config.toml
hidden_size = 384
n_experts = 24
d_shared_expert = 0
num_attention_heads = 3
head_dim = 64
norm_eps = 1e-05
parallel_block = false
init_std_o = 0.0
schedule = "cos"
max_seq_len = 1024
max_steps = 4785
Below are experts of layer 4 (counted from 0) of a mixture-of-experts language model. Rows are named router (the router's row for the expert), gate (a neuron's input weights, with its number), up (a neuron's input weights, with its number) and show model dimensions 288-383. Each number is 200 + 40 x the weight over its row's rms, rounded and kept within 0 to 999.
After each expert's rows: "mostly gets" lists some tokens that are sent to it at least half of the time. This comes from a sample of Wikipedia text that the model never trained on.

# expert 21
router,198,171,138,168,162,101,186,184,260,161,188,159,157,222,204,140,238,160,160,261,214,196,149,194,202,237,165,239,145,248,221,259,220,244,183,178,191,258,232,223,200,249,233,251,236,235,245,137,220,246,191,215,194,217,216,85,235,177,159,187,184,165,223,206,141,191,204,184,182,243,166,218,182,171,204,199,241,227,131,234,178,172,173,150,245,189,291,219,166,232,271,264,177,200,252,161
gate0,241,183,207,174,204,197,172,191,172,216,224,172,307,166,179,155,214,190,183,152,175,187,268,224,184,161,230,238,173,243,129,199,275,200,219,233,154,238,218,279,116,169,131,266,219,194,150,229,148,155,197,221,167,130,196,247,203,171,197,167,202,222,246,214,239,179,129,182,209,215,206,111,201,185,153,237,184,215,141,173,244,198,172,283,223,211,193,208,169,134,208,212,136,231,195,276
up0,233,203,250,173,198,179,178,250,138,181,198,216,192,90,212,194,238,240,137,186,184,257,237,225,180,178,239,187,207,207,236,214,263,242,216,224,171,218,188,156,98,223,243,221,160,119,143,235,231,152,134,233,199,167,175,326,167,233,175,129,170,230,282,242,254,198,219,183,178,153,204,237,262,266,221,206,215,264,219,207,181,119,122,250,210,173,129,170,191,223,232,213,165,146,180,186
mostly gets: " Democratic", " local", " African", " military", " New", " social"

# expert 23
router,211,124,145,190,169,174,202,193,194,204,189,199,171,253,227,156,213,187,181,220,262,158,179,195,235,227,174,180,193,234,221,194,194,230,135,200,153,230,258,228,200,199,253,280,236,191,187,187,204,236,154,143,185,185,237,157,203,178,129,261,197,200,182,228,150,157,228,177,172,186,157,183,201,176,242,198,241,216,245,153,188,186,173,94,234,162,267,146,161,219,214,180,179,219,217,205
gate0,148,163,146,112,180,132,158,213,202,211,158,157,184,219,206,140,218,227,199,179,210,188,181,220,272,213,204,199,126,299,220,157,175,155,192,174,188,208,142,242,189,216,219,240,182,231,255,181,191,171,282,218,238,209,257,221,299,173,181,216,200,168,244,239,253,135,237,217,159,162,167,160,230,212,174,177,244,244,160,202,247,235,207,192,287,163,229,183,214,204,250,163,294,183,207,159
up0,135,211,136,192,172,160,195,226,200,245,204,206,166,223,193,163,167,245,259,171,250,123,174,192,193,165,227,154,171,304,259,144,210,180,164,194,181,149,175,173,215,125,161,243,161,225,150,138,146,221,244,248,258,215,155,241,217,172,192,214,263,211,207,166,232,144,138,186,182,114,150,134,170,230,200,249,179,205,199,184,277,286,251,164,241,224,132,194,146,194,172,148,259,142,202,257
mostly gets: " Matt", " Nik", "rd", " Sean", "achy", "iph"

# expert 10
router,265,92,147,186,179,136,280,215,242,196,130,124,160,243,216,184,228,105,156,294,225,148,171,194,274,251,180,287,192,277,242,190,168,228,193,154,149,257,218,222,275,210,268,214,225,213,251,155,208,271,152,186,158,243,206,154,180,174,135,169,162,185,264,233,134,174,189,164,225,201,186,193,234,199,226,195,255,242,183,169,145,164,144,183,214,161,230,232,169,232,211,196,181,211,213,211
gate0,155,198,159,197,273,227,167,196,139,206,206,208,239,169,208,196,191,231,158,180,194,188,256,268,179,215,203,199,225,183,118,178,199,176,259,232,213,229,227,128,190,190,152,185,154,219,160,189,172,213,180,246,177,256,209,186,217,149,213,227,228,163,194,232,169,144,186,163,218,277,211,227,244,179,222,220,211,175,221,176,239,231,130,260,253,165,221,273,236,188,163,204,204,167,170,196
up0,266,225,164,206,105,154,205,143,294,225,223,194,176,215,254,258,207,170,173,230,184,160,127,129,198,233,219,231,215,255,246,207,195,220,197,207,186,217,285,251,164,223,154,178,184,166,240,243,161,268,215,271,234,177,163,257,259,186,125,226,195,177,250,193,166,251,209,213,233,242,230,250,174,181,163,221,160,279,213,191,191,147,202,237,216,215,265,178,114,205,212,151,218,183,250,191
mostly gets: "===", "====", "Scientific", "Species", "See", " Born"

# expert 18
router,234,147,194,159,155,164,180,144,202,140,135,145,165,238,308,225,193,149,178,181,215,162,185,225,195,213,189,233,188,205,250,249,223,295,142,164,154,219,205,229,215,209,233,193,235,266,273,113,229,230,188,167,188,209,248,168,229,158,203,212,184,170,221,255,176,180,268,222,185,262,178,217,272,174,151,178,236,173,139,174,133,143,179,193,223,114,248,196,153,190,262,144,180,196,261,175
gate0,232,251,214,193,182,255,266,270,175,173,238,170,169,196,118,203,189,281,207,156,176,183,189,188,211,152,251,213,236,132,237,174,285,116,211,240,218,160,177,200,203,212,251,241,205,140,110,200,135,257,235,189,211,231,278,242,181,250,215,184,216,145,182,145,249,216,128,256,237,145,201,140,221,285,242,234,174,223,174,215,235,177,206,167,205,252,106,232,213,148,177,222,215,187,187,192
up0,205,188,182,187,219,202,249,265,171,185,134,197,164,259,215,137,181,183,195,224,177,237,239,230,228,185,199,286,222,103,142,175,168,198,300,188,227,188,248,175,248,208,206,195,235,177,229,161,247,241,144,137,207,188,193,130,225,188,262,234,177,191,239,198,244,127,228,146,232,175,149,296,228,207,139,208,189,218,309,262,259,217,185,77,144,163,175,176,77,168,166,186,230,262,205,253
mostly gets: " Old", " need", "ʰ", "key", "iel", " Survey"

# expert 1
router,211,166,244,205,152,190,225,166,213,150,202,155,130,247,290,151,227,182,194,249,272,203,155,180,227,265,147,234,198,222,175,265,241,216,182,215,179,279,221,231,186,220,208,213,237,180,278,172,241,210,211,122,194,211,284,160,227,215,183,166,194,158,187,208,128,217,264,193,192,241,175,223,197,156,221,120,259,205,123,169,180,135,162,199,214,154,240,245,196,203,217,194,127,203,215,194
gate0,132,159,247,233,126,220,270,233,187,232,151,194,210,182,211,187,212,181,164,187,138,199,201,181,192,269,168,241,180,176,170,185,163,160,169,222,257,202,208,153,193,274,179,234,182,144,212,216,250,197,285,225,220,231,252,225,237,164,212,221,163,235,204,250,216,172,190,185,231,198,217,161,164,246,144,171,213,187,221,202,217,284,145,216,215,223,182,199,292,209,167,225,163,235,270,207
up0,247,233,154,243,182,205,201,154,193,154,250,165,117,146,183,227,175,202,111,146,167,191,217,187,182,187,221,161,177,176,220,217,210,173,169,235,207,143,119,221,177,174,198,247,200,131,184,167,226,157,264,180,167,233,212,182,273,148,248,219,167,200,212,279,251,214,137,190,236,187,204,192,198,206,223,227,226,256,236,279,196,191,210,265,168,168,223,234,265,244,224,193,148,137,242,273
mostly gets: " Bh", " ibn", " Raj", "ș", "ah", " Ash"

# expert 9
router,240,184,182,202,186,193,223,153,224,161,220,197,115,205,344,192,236,122,183,255,234,196,199,219,225,218,173,204,212,251,243,167,177,230,204,176,159,213,220,258,211,234,252,208,195,253,175,149,211,283,182,140,133,230,194,220,196,134,169,193,174,160,235,242,200,151,207,201,198,194,155,219,257,141,226,159,206,227,218,183,184,132,132,216,201,227,259,220,171,232,204,233,123,231,271,163
gate0,151,195,202,228,233,226,229,201,243,224,178,189,176,138,204,177,193,203,253,195,222,200,161,154,171,229,135,228,244,244,191,232,167,191,163,193,207,256,167,153,151,274,152,214,208,224,201,176,137,196,206,177,178,156,142,158,224,249,230,144,205,189,143,199,239,215,202,190,234,163,198,201,198,231,208,166,145,182,180,181,161,130,175,173,209,185,252,241,216,139,206,242,240,291,199,159
up0,230,177,211,197,188,190,249,207,251,220,152,190,208,261,217,221,216,178,236,215,192,163,196,269,171,290,234,170,182,252,184,247,249,151,272,216,187,204,198,228,258,175,268,204,221,126,201,252,245,264,221,234,239,174,190,167,134,162,151,233,165,222,233,177,153,209,106,149,293,235,170,211,182,212,194,229,211,210,260,190,250,295,277,186,190,211,264,123,199,252,213,252,170,151,196,268
mostly gets: " album", " film", " Species", " Label", " role", " episode"

# expert 6
router,225,178,175,177,180,165,208,254,228,229,180,198,163,259,183,115,223,208,165,175,248,177,139,199,245,279,135,230,83,257,273,226,200,226,127,201,194,227,225,220,215,203,190,261,236,177,246,155,192,287,213,143,172,218,247,212,208,144,177,198,192,193,237,200,98,167,233,227,180,187,118,228,254,180,199,180,254,208,169,190,187,196,144,145,237,205,235,225,175,248,235,232,195,211,279,226
gate0,147,130,241,174,228,219,140,249,162,219,206,160,220,277,152,226,176,242,211,146,209,268,217,146,228,273,191,178,141,155,141,251,171,215,218,148,154,200,185,243,142,210,183,290,177,237,216,258,136,175,220,261,200,156,225,186,272,193,220,138,243,176,207,256,175,230,208,151,189,212,197,191,237,214,193,171,276,177,231,245,220,179,190,156,238,227,220,215,225,236,268,186,189,181,179,263
up0,182,188,206,185,196,256,225,197,259,160,151,258,139,184,260,157,235,128,189,229,203,220,143,244,116,161,174,181,176,149,176,178,178,252,186,237,255,273,177,180,218,211,215,194,185,173,196,174,269,205,141,139,232,234,193,185,149,191,211,240,165,181,134,208,151,157,218,196,231,221,197,198,184,191,237,239,156,188,212,160,191,121,186,202,130,181,249,181,155,225,162,233,131,198,279,219
mostly gets: " father", " tax", " brother", " vote", " guilty", " interest"

# expert 0
router,227,156,229,164,141,199,209,195,239,153,125,197,158,194,249,177,221,187,195,228,228,192,192,190,274,236,127,214,144,205,231,175,207,272,198,156,201,197,226,218,234,185,244,188,212,202,211,180,216,256,192,139,144,196,275,188,218,178,151,183,182,181,237,205,181,131,204,179,176,189,131,228,206,182,202,161,252,215,185,166,137,191,174,178,194,215,207,217,147,251,239,216,115,210,256,167
gate0,205,165,227,197,275,246,191,231,182,304,252,165,214,183,191,192,162,204,203,209,208,141,158,169,191,241,229,225,166,201,176,180,151,240,187,218,212,237,170,232,192,192,244,185,203,145,228,181,125,144,303,196,215,91,157,147,220,192,264,138,194,102,160,156,230,181,176,232,198,179,219,204,181,221,167,207,128,188,214,220,205,186,217,316,216,231,204,119,148,143,205,227,256,187,230,211
up0,227,129,237,211,231,220,130,119,198,194,222,160,248,244,150,212,215,179,225,130,160,139,217,254,209,209,309,194,214,177,202,190,221,229,198,209,199,284,121,179,176,177,228,152,113,170,271,158,235,159,238,248,223,141,174,172,211,172,250,224,136,171,218,158,167,149,199,249,183,179,218,94,202,212,233,306,122,216,234,229,166,177,165,222,200,191,159,137,192,218,263,209,226,164,211,158
mostly gets: " JPL", "=", " at", " by", " for", " suggests"

# expert 12
router,238,118,166,153,157,149,237,156,254,191,140,199,177,193,278,167,250,179,175,231,275,197,161,156,216,197,193,215,175,244,273,174,151,231,170,214,139,208,223,212,223,223,209,242,193,257,232,167,218,280,187,157,167,191,260,200,296,179,199,206,183,185,251,258,159,145,246,195,178,205,156,246,209,139,242,206,284,266,175,178,138,207,167,151,230,189,233,274,161,281,245,186,174,232,233,204
gate0,163,189,153,178,146,164,244,219,246,215,143,191,230,265,300,193,264,192,168,178,208,220,260,219,203,224,189,211,228,155,242,182,163,147,162,86,155,193,214,224,235,217,216,221,222,234,189,89,207,244,149,104,175,253,192,211,252,121,142,227,153,224,180,265,175,128,171,236,191,196,112,183,200,150,203,204,158,265,248,183,208,241,188,204,224,169,288,238,186,215,228,184,189,260,217,215
up0,163,168,109,180,170,165,230,200,192,255,219,270,233,199,248,203,217,154,194,199,252,202,255,186,181,195,220,152,234,256,216,137,200,124,181,176,188,233,180,194,240,170,221,211,214,214,249,186,149,248,219,224,215,235,195,281,177,291,157,176,218,202,170,255,185,161,184,203,184,190,202,230,178,193,270,272,235,207,261,222,261,248,237,256,169,185,235,196,210,229,236,177,258,204,137,200
mostly gets: "born", "from", "Studio", "May", "July", "June"

# expert 13
router,194,69,193,158,151,201,283,221,225,202,184,156,193,246,226,266,205,169,240,237,222,222,178,190,246,243,138,275,176,176,231,184,205,190,214,194,188,265,242,196,228,245,272,173,224,203,192,173,238,244,168,202,81,221,239,113,206,144,146,267,203,153,210,223,193,155,198,129,151,185,175,233,232,201,225,180,247,230,231,221,174,167,192,139,198,210,240,255,145,199,260,209,178,206,179,156
gate0,150,211,230,233,257,228,163,260,166,171,194,192,154,169,206,224,212,255,202,202,113,216,173,188,141,235,186,214,242,165,229,219,117,119,164,217,164,252,285,124,255,152,211,178,307,209,228,203,194,226,204,229,150,157,262,199,217,246,169,177,210,207,117,195,207,220,141,175,174,120,230,167,230,255,193,214,227,307,234,139,218,258,201,231,112,198,233,226,158,212,230,153,198,200,167,128
up0,205,138,255,91,142,303,230,153,180,227,144,277,158,272,188,193,112,230,202,241,240,129,236,211,219,165,215,176,248,248,231,121,200,181,219,172,279,193,141,135,138,179,172,184,201,169,227,176,222,266,212,199,210,202,195,191,211,250,258,197,183,193,104,222,166,155,159,171,202,174,186,185,170,197,224,148,195,230,224,222,203,188,190,152,187,268,244,320,162,172,222,258,223,156,185,194
mostly gets: " almost", "″W", " nearly", "DST", " scoring", " prevent"

# expert 5
router,243,169,169,178,173,163,206,236,264,164,161,149,177,262,237,178,201,184,180,244,264,175,202,178,248,204,181,233,138,207,222,205,206,215,214,215,144,214,243,248,238,201,231,214,236,200,184,168,213,240,200,177,138,200,218,160,210,136,148,230,174,209,203,280,170,152,204,200,173,186,166,208,223,180,253,200,275,233,173,187,153,192,186,161,210,168,204,194,176,203,257,200,160,199,255,184
gate0,208,201,181,240,162,215,190,207,199,165,182,192,200,141,202,287,190,222,264,199,123,213,227,178,185,227,178,199,228,185,201,177,220,139,202,172,174,209,156,234,200,180,171,127,190,177,189,202,193,217,250,194,243,227,149,223,146,207,190,175,299,276,158,178,202,199,169,252,189,196,133,261,183,258,208,181,168,185,137,244,177,218,283,220,170,224,191,207,172,157,216,208,189,176,139,166
up0,197,179,251,179,196,162,206,220,189,198,233,243,195,218,178,200,199,220,226,168,193,171,160,209,157,246,219,215,216,216,127,132,228,248,236,220,206,195,159,127,144,247,177,197,134,204,218,227,188,216,189,159,202,192,203,176,237,216,242,221,223,152,192,266,186,181,197,148,167,184,239,175,220,140,166,214,182,186,268,221,183,188,295,194,170,270,178,236,218,212,144,262,186,195,190,164
mostly gets: " in", " for", " during", " on", " from", " after"

# expert 7
router,234,169,249,174,195,218,267,193,250,138,154,159,170,248,240,171,225,181,175,188,242,214,169,165,235,211,127,247,148,212,193,246,130,211,194,168,182,244,231,222,240,218,206,216,212,220,211,194,246,242,139,173,131,239,238,165,166,187,151,184,149,141,202,249,163,198,235,162,193,238,151,208,206,192,208,187,208,172,193,125,139,169,203,121,197,212,268,180,174,238,235,219,61,238,253,157
gate0,191,211,207,211,142,188,312,304,173,150,227,145,240,244,163,164,127,258,239,174,202,224,211,210,157,151,217,206,169,181,185,255,132,213,191,198,218,246,40,150,239,181,144,232,155,178,116,187,164,164,278,221,152,175,175,113,244,241,114,160,199,222,163,173,252,249,145,222,165,180,153,192,114,161,187,255,156,242,185,170,221,277,233,239,245,259,220,161,174,171,199,211,247,172,116,221
up0,202,205,207,224,133,148,106,232,203,242,225,224,186,238,271,254,141,148,146,239,232,275,154,177,204,204,165,162,219,198,228,208,211,197,213,259,238,253,192,186,193,208,227,134,175,177,197,164,116,232,220,217,179,198,204,245,206,196,223,118,185,270,218,189,265,229,170,160,194,216,222,190,190,141,267,280,246,193,215,278,130,212,168,306,115,210,251,218,153,130,139,219,282,142,134,177
mostly gets: " Washington", " Hall", " Brown", " Detroit", " Pope", " Lee"

# expert 4
router,254,150,190,169,171,151,237,183,231,202,178,156,140,213,215,200,199,110,204,190,291,198,187,191,255,232,132,272,180,210,236,159,177,204,223,129,163,261,193,223,209,236,193,199,200,265,213,179,208,347,241,201,157,217,183,102,214,186,151,198,169,186,211,220,150,161,180,193,143,207,210,228,206,175,261,237,208,228,144,198,196,184,196,154,228,194,253,255,184,210,229,190,164,208,245,182
gate0,206,125,303,203,246,85,172,219,208,245,146,178,123,181,184,237,194,147,228,247,317,130,238,192,247,187,207,172,213,174,233,241,184,213,237,130,188,209,182,203,237,176,166,197,200,311,350,279,167,160,188,227,271,107,275,228,125,226,195,188,200,197,201,188,144,189,161,205,271,164,223,173,180,224,239,181,235,222,194,183,163,211,197,232,225,265,237,198,137,180,242,224,183,167,178,111
up0,215,211,153,259,150,230,223,241,248,145,199,199,179,197,230,221,202,185,250,158,148,244,176,218,175,254,195,210,196,244,205,193,193,204,183,270,202,194,210,198,166,235,221,216,204,134,182,144,242,169,151,152,172,209,239,205,317,182,203,230,210,275,252,253,185,185,259,230,184,258,128,245,185,139,210,203,219,115,241,154,196,175,187,140,253,173,254,181,245,243,217,199,223,210,233,278
mostly gets: "°N", "′", " Website", " Species", " Coordinates", " Phylum"

# expert 17
router,209,164,168,184,159,205,225,184,291,181,160,152,150,177,278,188,166,155,189,201,210,151,159,211,209,234,169,240,195,220,231,213,184,259,197,146,136,217,225,246,235,219,225,234,199,244,225,181,201,199,181,113,197,263,233,236,180,192,156,234,218,181,221,207,180,203,198,204,140,242,147,235,238,107,216,186,232,189,171,173,158,152,144,183,197,146,273,186,169,196,252,197,149,238,284,199
gate0,241,159,240,235,182,235,202,202,114,168,149,188,242,145,175,234,156,168,127,152,264,182,185,185,215,258,235,200,180,212,239,173,185,164,231,220,169,153,181,157,285,196,189,261,218,228,244,283,234,166,218,281,263,184,227,190,113,172,234,214,232,267,275,129,199,222,169,171,148,148,191,113,313,231,197,189,146,210,185,221,291,199,172,226,200,197,133,186,280,173,176,184,261,185,184,110
up0,230,190,179,205,259,222,164,204,128,165,187,199,197,195,178,194,203,158,159,177,188,76,165,150,158,205,193,264,243,295,163,166,193,140,224,161,122,189,184,224,174,282,177,168,261,178,216,194,192,184,189,177,165,230,270,208,212,121,221,247,234,157,202,211,240,206,286,293,192,173,199,175,294,173,179,161,157,194,258,239,159,178,177,228,157,175,177,226,265,237,208,128,300,180,293,190
mostly gets: " you", " Mr", " $\\", " Miss", " Des", " Steve"

# expert 8
router,271,143,177,163,165,174,169,170,216,156,147,183,149,265,226,196,216,202,168,179,233,218,214,125,243,243,173,163,157,229,224,220,158,244,159,164,229,303,248,221,214,186,234,232,220,216,181,153,217,229,148,167,181,198,258,131,198,156,166,215,148,185,243,234,170,190,231,169,217,224,175,225,224,145,217,172,233,183,207,123,157,159,177,130,210,191,240,163,174,254,208,238,185,180,216,129
gate0,199,151,229,249,222,159,260,121,180,167,241,161,260,210,172,164,171,217,222,204,201,133,300,162,305,214,72,169,121,201,228,270,242,223,229,224,161,218,195,190,262,245,215,186,217,237,162,166,243,165,162,125,181,162,171,236,215,150,217,216,207,167,190,159,188,212,241,162,121,215,207,153,251,177,168,191,260,297,211,219,218,182,179,181,279,113,153,235,116,295,165,192,190,282,192,154
up0,168,227,106,171,165,215,174,177,212,237,163,198,143,237,258,204,193,154,183,239,263,176,117,224,126,242,264,218,226,190,166,151,139,234,214,143,156,234,162,274,208,174,222,217,146,199,220,161,178,236,244,272,171,231,193,130,264,228,213,173,208,219,259,174,178,179,188,213,224,206,155,209,133,213,314,209,210,166,187,220,122,196,273,304,189,224,259,180,231,195,290,216,225,224,184,301
mostly gets: ".S", ".C", ".A", " Thur", ".D", " Kl"

# expert 11
router,247,138,178,177,159,185,228,195,205,144,148,147,189,220,247,151,226,160,207,200,203,189,189,164,246,211,184,278,172,248,198,147,171,240,180,143,158,226,205,254,266,206,216,241,254,201,189,171,225,290,222,142,146,168,204,166,237,175,145,245,175,162,204,228,143,119,242,210,178,303,153,229,209,114,211,178,185,201,166,199,168,188,142,206,247,190,255,194,214,253,238,184,135,203,220,154
gate0,192,111,143,204,189,169,184,207,212,211,234,205,164,147,218,224,208,220,125,206,234,197,207,148,210,167,207,229,203,227,220,259,223,182,210,204,166,206,209,221,204,222,217,182,180,199,255,190,141,208,217,221,183,218,218,225,156,153,197,182,240,152,194,130,210,221,171,215,131,166,152,161,148,202,200,254,217,289,146,175,232,176,203,239,243,168,182,223,210,193,166,179,204,229,178,196
up0,200,138,210,234,198,212,214,137,177,177,187,177,218,201,198,253,164,172,175,191,240,227,178,177,209,210,240,262,222,166,232,174,188,224,194,171,255,202,247,233,254,275,171,188,218,215,228,151,137,215,229,230,169,256,198,252,130,221,200,152,233,220,183,125,184,202,161,227,95,194,155,120,208,244,164,248,180,261,153,182,231,141,197,264,231,198,156,266,219,164,147,189,227,191,178,213
mostly gets: " was", " is", " are", " has", " been", " being"

# expert 15
router,279,180,170,169,109,131,206,209,247,202,160,159,205,239,212,154,243,180,232,244,215,127,131,192,256,273,188,233,133,259,219,185,179,272,230,178,118,248,204,210,274,194,210,203,239,211,182,193,199,217,173,151,171,200,279,126,262,157,202,225,177,150,246,272,157,179,217,169,145,222,150,227,203,165,253,197,252,213,177,187,170,167,174,150,257,177,283,248,199,181,244,192,175,191,239,243
gate0,204,174,213,246,181,162,211,169,123,277,199,204,188,195,221,223,270,234,166,193,177,262,179,248,202,197,181,196,213,250,206,216,221,185,278,271,266,213,181,109,182,140,309,261,198,175,188,189,241,192,179,159,253,172,234,91,207,224,217,227,227,240,195,240,192,216,217,248,226,188,251,179,201,196,209,231,302,138,162,270,188,100,208,180,210,242,184,213,222,278,221,210,235,142,194,206
up0,208,193,222,155,148,243,208,190,218,162,136,229,249,227,223,213,200,133,259,260,219,122,164,174,266,204,149,214,154,186,209,198,168,196,157,151,170,168,220,287,199,254,186,208,255,231,311,189,230,207,257,246,217,179,166,177,172,256,185,216,167,187,218,157,212,202,173,163,229,243,209,209,203,237,208,169,157,249,170,160,159,240,220,192,248,196,259,238,142,139,123,166,246,232,268,172
mostly gets: " The", " This", " When", " when", " These", " its"

# expert 16
router,229,175,175,195,194,197,207,207,231,204,156,173,185,198,220,182,186,173,157,204,246,163,125,141,212,297,134,251,145,247,244,199,184,223,120,109,179,208,188,205,207,221,229,204,243,237,248,173,206,215,206,144,174,221,247,206,282,192,171,208,167,139,222,262,151,132,211,168,209,206,147,247,266,155,234,111,224,173,190,252,194,179,160,155,210,138,253,214,167,230,197,247,194,191,274,154
gate0,232,184,244,145,184,205,252,179,214,203,141,135,150,222,219,203,294,241,196,209,185,159,146,127,167,272,159,179,140,222,230,246,227,225,140,219,247,128,265,207,246,204,235,220,167,165,162,223,253,173,191,169,229,243,177,220,126,224,184,108,179,200,192,260,169,242,167,201,239,219,150,253,230,263,202,136,166,256,155,169,203,150,210,232,170,175,250,262,217,195,250,218,180,204,151,254
up0,186,195,156,206,211,182,229,173,188,191,247,229,184,244,188,148,191,172,265,215,193,205,214,256,241,175,256,209,188,135,218,134,191,142,231,234,120,211,129,247,196,172,259,199,223,231,192,170,184,195,206,182,207,120,214,127,302,192,196,229,190,155,209,205,147,184,198,195,169,208,225,269,226,146,265,203,189,183,258,228,223,209,195,176,248,163,197,154,245,212,204,147,190,125,231,176
mostly gets: " parish", " honor", " Pope", " Christ", " Supreme", " inc"

# expert 20
router,274,150,162,178,144,142,176,171,285,216,169,130,146,181,213,161,241,172,168,231,243,98,175,176,238,237,165,214,150,230,237,203,196,268,172,195,192,204,189,224,227,254,224,210,224,241,229,152,241,228,150,151,176,210,223,134,249,178,185,252,208,207,294,251,205,141,258,225,180,183,180,218,246,179,251,153,223,195,231,187,156,197,177,167,257,133,232,233,170,251,258,175,203,243,233,153
gate0,247,192,179,187,197,182,242,214,270,169,227,221,203,237,229,172,222,158,197,201,303,219,183,167,234,140,201,192,208,209,166,176,130,233,263,243,224,183,177,259,224,253,215,140,202,175,240,170,216,202,219,293,205,281,183,157,153,232,218,162,146,219,198,169,229,225,120,179,194,179,295,150,230,210,234,143,191,201,135,151,133,183,184,223,232,175,176,243,183,208,193,177,103,164,229,167
up0,171,264,266,217,252,206,209,146,180,187,236,249,192,236,237,147,181,199,170,184,275,233,209,173,200,126,173,183,208,157,197,138,173,238,209,226,185,199,204,207,213,217,210,215,154,180,218,183,130,217,198,334,169,187,184,82,168,225,199,60,193,222,174,128,239,234,174,226,186,199,237,116,140,213,207,148,161,246,158,219,139,174,114,272,179,201,172,139,232,195,185,200,219,142,199,159
mostly gets: " de", " un", " Le", " La", " San", " la"

# expert 2
router,217,174,156,154,134,196,190,135,231,144,194,161,149,224,213,136,191,150,167,225,234,186,145,149,225,200,219,200,124,215,204,173,173,217,132,140,169,207,177,284,233,193,188,232,216,253,285,145,242,285,181,232,182,210,223,51,199,182,127,241,168,196,234,198,166,158,167,165,178,192,127,219,200,141,205,193,227,165,129,203,171,142,172,152,258,204,281,200,133,207,221,199,151,180,231,157
gate0,205,140,180,240,116,283,165,167,187,277,225,268,242,148,237,187,187,243,229,180,225,140,139,184,202,182,238,213,208,193,178,235,169,159,131,154,181,232,192,311,114,101,214,261,247,213,187,201,192,186,232,160,234,204,196,220,179,145,218,208,174,208,157,232,240,214,156,221,188,203,209,256,177,124,157,255,201,162,200,154,178,153,248,240,166,234,231,189,113,130,175,241,239,229,166,226
up0,177,201,208,141,175,218,151,237,171,178,230,246,74,167,266,253,218,246,176,206,179,265,266,194,242,187,192,241,225,197,200,211,224,188,221,272,239,141,177,272,145,246,240,265,154,114,279,251,225,175,153,135,280,214,197,215,168,225,284,167,227,118,151,184,195,225,231,245,140,203,104,226,299,241,150,172,144,105,164,188,208,236,236,297,214,222,181,174,199,137,208,191,224,190,163,206
mostly gets: " mi", " located", "/km", "/sq", " bl", " sq"

# expert 14
router,241,128,210,192,112,202,225,161,221,103,169,164,158,247,257,149,190,172,223,248,259,146,193,152,265,190,162,221,168,217,248,195,218,237,176,196,161,209,270,203,231,238,231,152,226,197,215,188,220,285,231,98,157,181,240,189,232,184,172,218,162,157,240,203,173,154,186,198,181,222,139,235,202,178,245,171,230,200,176,196,123,161,184,205,194,158,226,231,160,201,245,215,149,231,293,142
gate0,220,223,248,237,195,186,228,179,197,92,223,202,176,217,290,177,191,265,145,139,251,129,253,258,158,212,237,252,208,166,195,175,208,177,221,221,168,166,176,188,222,219,174,179,194,202,147,145,204,167,186,191,240,242,199,231,228,223,221,227,231,159,183,246,172,232,166,249,239,218,173,173,206,125,153,151,198,200,206,188,208,191,156,171,163,155,180,161,284,175,224,135,146,294,240,220
up0,218,218,172,264,243,189,254,145,144,148,234,226,214,176,242,215,172,230,208,164,151,176,255,262,169,113,246,175,278,154,155,148,208,161,245,236,182,178,128,223,197,184,202,194,188,167,216,172,151,174,286,187,247,217,205,253,167,224,242,190,218,202,207,242,226,235,119,211,172,179,213,218,203,208,250,130,192,244,224,210,219,169,192,263,142,216,191,196,252,180,218,143,210,179,179,155
mostly gets: " ISR", "\".\n\n", " asks", "\":", ".\"\n\n", " Starring"

# expert 22
router,225,137,167,197,167,184,206,220,239,162,140,158,184,219,209,181,229,150,175,245,216,162,148,186,250,245,173,253,173,263,241,268,210,249,187,139,145,210,244,260,208,202,221,262,226,222,188,150,186,235,215,150,208,181,251,172,236,162,131,219,154,162,232,221,152,137,184,184,159,188,152,217,209,193,244,167,223,164,187,200,115,164,166,173,228,166,214,239,170,194,254,215,132,230,259,189
gate0,217,147,188,235,230,180,203,189,193,127,179,200,218,122,319,173,132,235,270,201,210,195,223,238,166,225,199,153,219,227,221,235,240,225,152,216,231,189,245,230,152,209,255,143,215,232,226,233,164,169,206,136,181,187,193,194,229,112,199,187,147,207,167,197,215,202,142,216,148,146,228,239,196,214,237,202,192,179,187,194,264,137,185,217,200,141,239,133,207,163,248,162,167,181,203,125
up0,249,169,178,215,203,241,267,206,237,154,202,178,192,224,169,182,179,250,201,217,237,201,161,164,256,228,217,223,178,220,206,180,145,117,171,194,123,188,249,263,215,254,189,231,234,198,244,168,184,272,225,283,162,199,218,170,182,173,243,234,188,221,221,181,184,129,158,194,233,219,184,249,230,177,160,172,217,267,162,199,226,245,202,216,238,212,176,304,156,198,217,225,300,194,155,243
mostly gets: ".\n\n", "==\n", ").", "\".", " ==\n", ").\n\n"